Experts of a small language model: 16 experts in each of 8 layers, a softmax router.
Below are experts of layer 2 (counted from 0) of a mixture-of-experts language model. Rows are named router (the router's row for the expert) and show model dimensions 0-223. Each number is 128 + 24 x the weight over its row's rms, rounded and kept within 0 to 255. Numbers have three digits each.
After each expert's rows: "gets" lists some tokens that make up at least twice as much of what it gets as of all text. This comes from a sample of Wikipedia text that the model never trained on. Tokens count by the router's weight.

# expert 14
router:132084150173195161131125148145118148115102155129095161105123119133097148108102114102128122141131119110109113111137094183161138116162145151140092124106143137222117096130119081125077169160115114112096085093110153130104117129124084158137135142162102110145112119140092142167084146121113112099125098097130147188156129116135160125145133082136095143148143137145124120142112137140171145139117120094143129138164103122148130111101113110129116140144138135140117135131143126130131111125111096067099130187115110089152138173122135094138133113148099107165133135100106110171126100101113098115112123105155112085116104135157135112084153132118114137125148056101147100098157148120169178120118
gets: "\n", "20", ")\n", " |\n", "–", " States"

# expert 5
router:179100164149180135125132130126121170099111163113116165135097087165104167093114114076127102143135090107124113140169092143134130088123152151125115156146094137167149165147115101132132166140104128134110089122116140121118113124126072093144153132163089127189110125123096128148085139163123122110097112079148144155156121093156158151141133090158080124153135116170096115129114115138149141148122142115159082130151116135140110079117150077102111119143118119121106105167152149118124120101118098089122144161109143098132146139143114082177112140179119138173147143107126114135158099129105080116116098148117129115104140172136102128088104124129141150122153060113152098103156158110138164112151
gets: " of", " |", ",", " in", " for", " "

# expert 15
router:170088174186181133129099150118120143099148164115119172100126101153117141106110120093121121144138094113101122099127076128128167113164127151102109159129115124160104168140119097128143156192100127130095097145084140137131133093108107124130136166148097136156101147130115131121132140152114090097118116127169125140118110115121188142130137074117081123124147115131093120129114082162158116121124148120133120139177109129147105088111145126128129092131110124105099127129152144119082130107142073104113130157102145124150148119132109112166134150145091124153155152138099101127138090117133108132104095123127131125105116158172124178082131138119151171119091060118145153118155101133108170114174
gets: " (", " was", ",", " is", " in", " had"

# expert 9
router:171106134148148151152119113102123139105099148150133151101130123126078159126113114111108124161140104121120078118119086149137156109144157183109091131133103143184132122130087108174086122142086115076117058079110114128098128122122119140125132147143131133127136066132126169184120166130150109081113107102125160155144103133150153144195139086145097156163133134137132123130101108116138129140137126117148092151144111110139109094121135046105097127127129095121130135156163169094138126132137107115120125171113137120162093143116117125176104117148111098133149140080097106160154080091119069132111134125140127096110101129130133120116131153091160151143135055133160106132178097103178191103126
gets: " the", " in", " a", " on", " to", " September"

# expert 13
router:148120142158164155141095151137112136115103157138129183094100110153088171119126154124105111123173098115125114129144049170159185119153161132136109132151134125166104141141122106139103146174105125099099072116114156118113118118096103135136126120148111133145101124097100152165113145119151131105109114141162140138160147105136186130148139116146091141140154119141110110133072103115165108123139118125167134109133115132146105109147135114108104126124117129106100130135173168095119145127117139086151126134122108117156114142125132070145125127147094140137156155119096114128143134135124109121096148121153124108126145184147137132112110152122170140129117039112139162117146118137133167103132
gets: " and", " of", "ing", "in", " or", "es"

# expert 2
router:175115137134178138110110135116144152106119159132114168108100116142100171092126123130088107148119104127130101131101086149173128104131136146116117112159100139201128120154102090159099149159135117107106110112119121113129096118115097138097169133153074143149106124130133147153107168123121110116121111143144122142172073116138180142139124109172054133163168148123120100100077123143134138123149131113135100128159108096177096078120139079121124133106129104125109112137133148101139119105098107079101129174097119089165119161123144087131058126172091128128144130097094090150138128114125099094122122143150082116090118124148090128094100144125127145147119061108158136092148149097150176105151
gets: " a", "-", " as", " \"", " an", " was"

# expert 4
router:154102141157153122139109142134133154134141133123118163085098087129124151140094093121112115168112091101107108115113107182148127113139154126115112132159136163168145110162097079120097147153128116104116077101133125146098103072099094111121150145111126147165133082126120149134128118116114128115100102136128128152157112120116173127147121091116079150166154137134151108110101110150152113101125123124164131145126125101141103071122152120122130136129099115123107120151132135141115106101091084091129145143097142110163125135140084092142125135131118112162161152094105095134153099131132088085079124151156076101105094151156094168138133151125144133173133072129160148138130142113149178112156
gets: " the", " and", " The", "-", " of", " He"

# expert 10
router:190112172151165162117123131135109128105110204096126181091118088138108143120128123099138104131159091113151093117130077169139146099137157140126095154159130153175125142137105132158103151140127129126109112103126132085114115108116109134082142145146105157135127113131124136154103148145127143095115122133152142152143119131149162132144147110155072150153178119141089106085107126152100101136128108105153108144139135145141125082130137103112123129110114137092139110150128174125101104097093119091152148137107166106168113160101110096150119143166096136174130143098097095146123104092105086112108118120134136122102124157145102128111120141086168182141121075086135144094139099119115147135155
gets: "|", " |", " the", ".\n\n", "\n", "-"

# expert 7
router:129097127141146147122107111123103155099104167137110177096096105153115128106122105120129141121100099123096110121121070155137152103121151131129124124177093134198124135124133125134079140139103124063098076136151142164106066123120094142150148131137103102156154136133104185126136155137143140118109120138151122149166134095121145141169122076109090120155136128134104112119096134118146137142121144117138112149150108098137103089125151108123134155153119100135130125140177150127081134134117130090138162186097136113147117149110114116128097134158110102135117135137094101127146119117117087112077139103152111101095101124116096120113124133142154142159141053100133113087166115085137207100129
gets: " ", "20", "19", "==", "18", "==="

# expert 3
router:146100151152135152130109135129138123091148147138103179105121106160095155104119104110122117133143125121123095114114096147172154111157166169182097131136136154249134123161126124122111159129119128138095088105121143123099117132111098125126166120137126115153127131180128134143123135128129127131064101117149125141157123114132159121127108114150093136140144115116109104090105124131101144115109106105171103141143133114143102083118172131114121118140131130142119117138123151109095129144098128090132132158125146100163100127146147098159105115141089110113148109076097107157125109126113081107109137117152093129117128130134068120115132166115165138151134054144128119100198121101142178089146
gets: "1", "2", "3", "0", "4", "19"

# expert 1
router:161100148139125145139141158113130137096133138126111151090096126152122149132117089129163111158145086101112117136133095138149126070141127117102116186170157151168129137127086099150117139147102100075114094108115145137125098088108118163092129115125113133162145101136103133159101136121107126114077107101121139115166098130142170125148129099121095131145157120161096102128104096146115124142109125139151110156171090117188085100095145118096145106115092112128108114111151144101102126123084103086143161171113137123155102152096120120125152154155116120147099139087108100114139096133123105112122136144112102103080131136147117156117142123091159176141146074143126130104147113112123161107133
gets: ".", ",", ".\n\n", " to", " that", ".\n"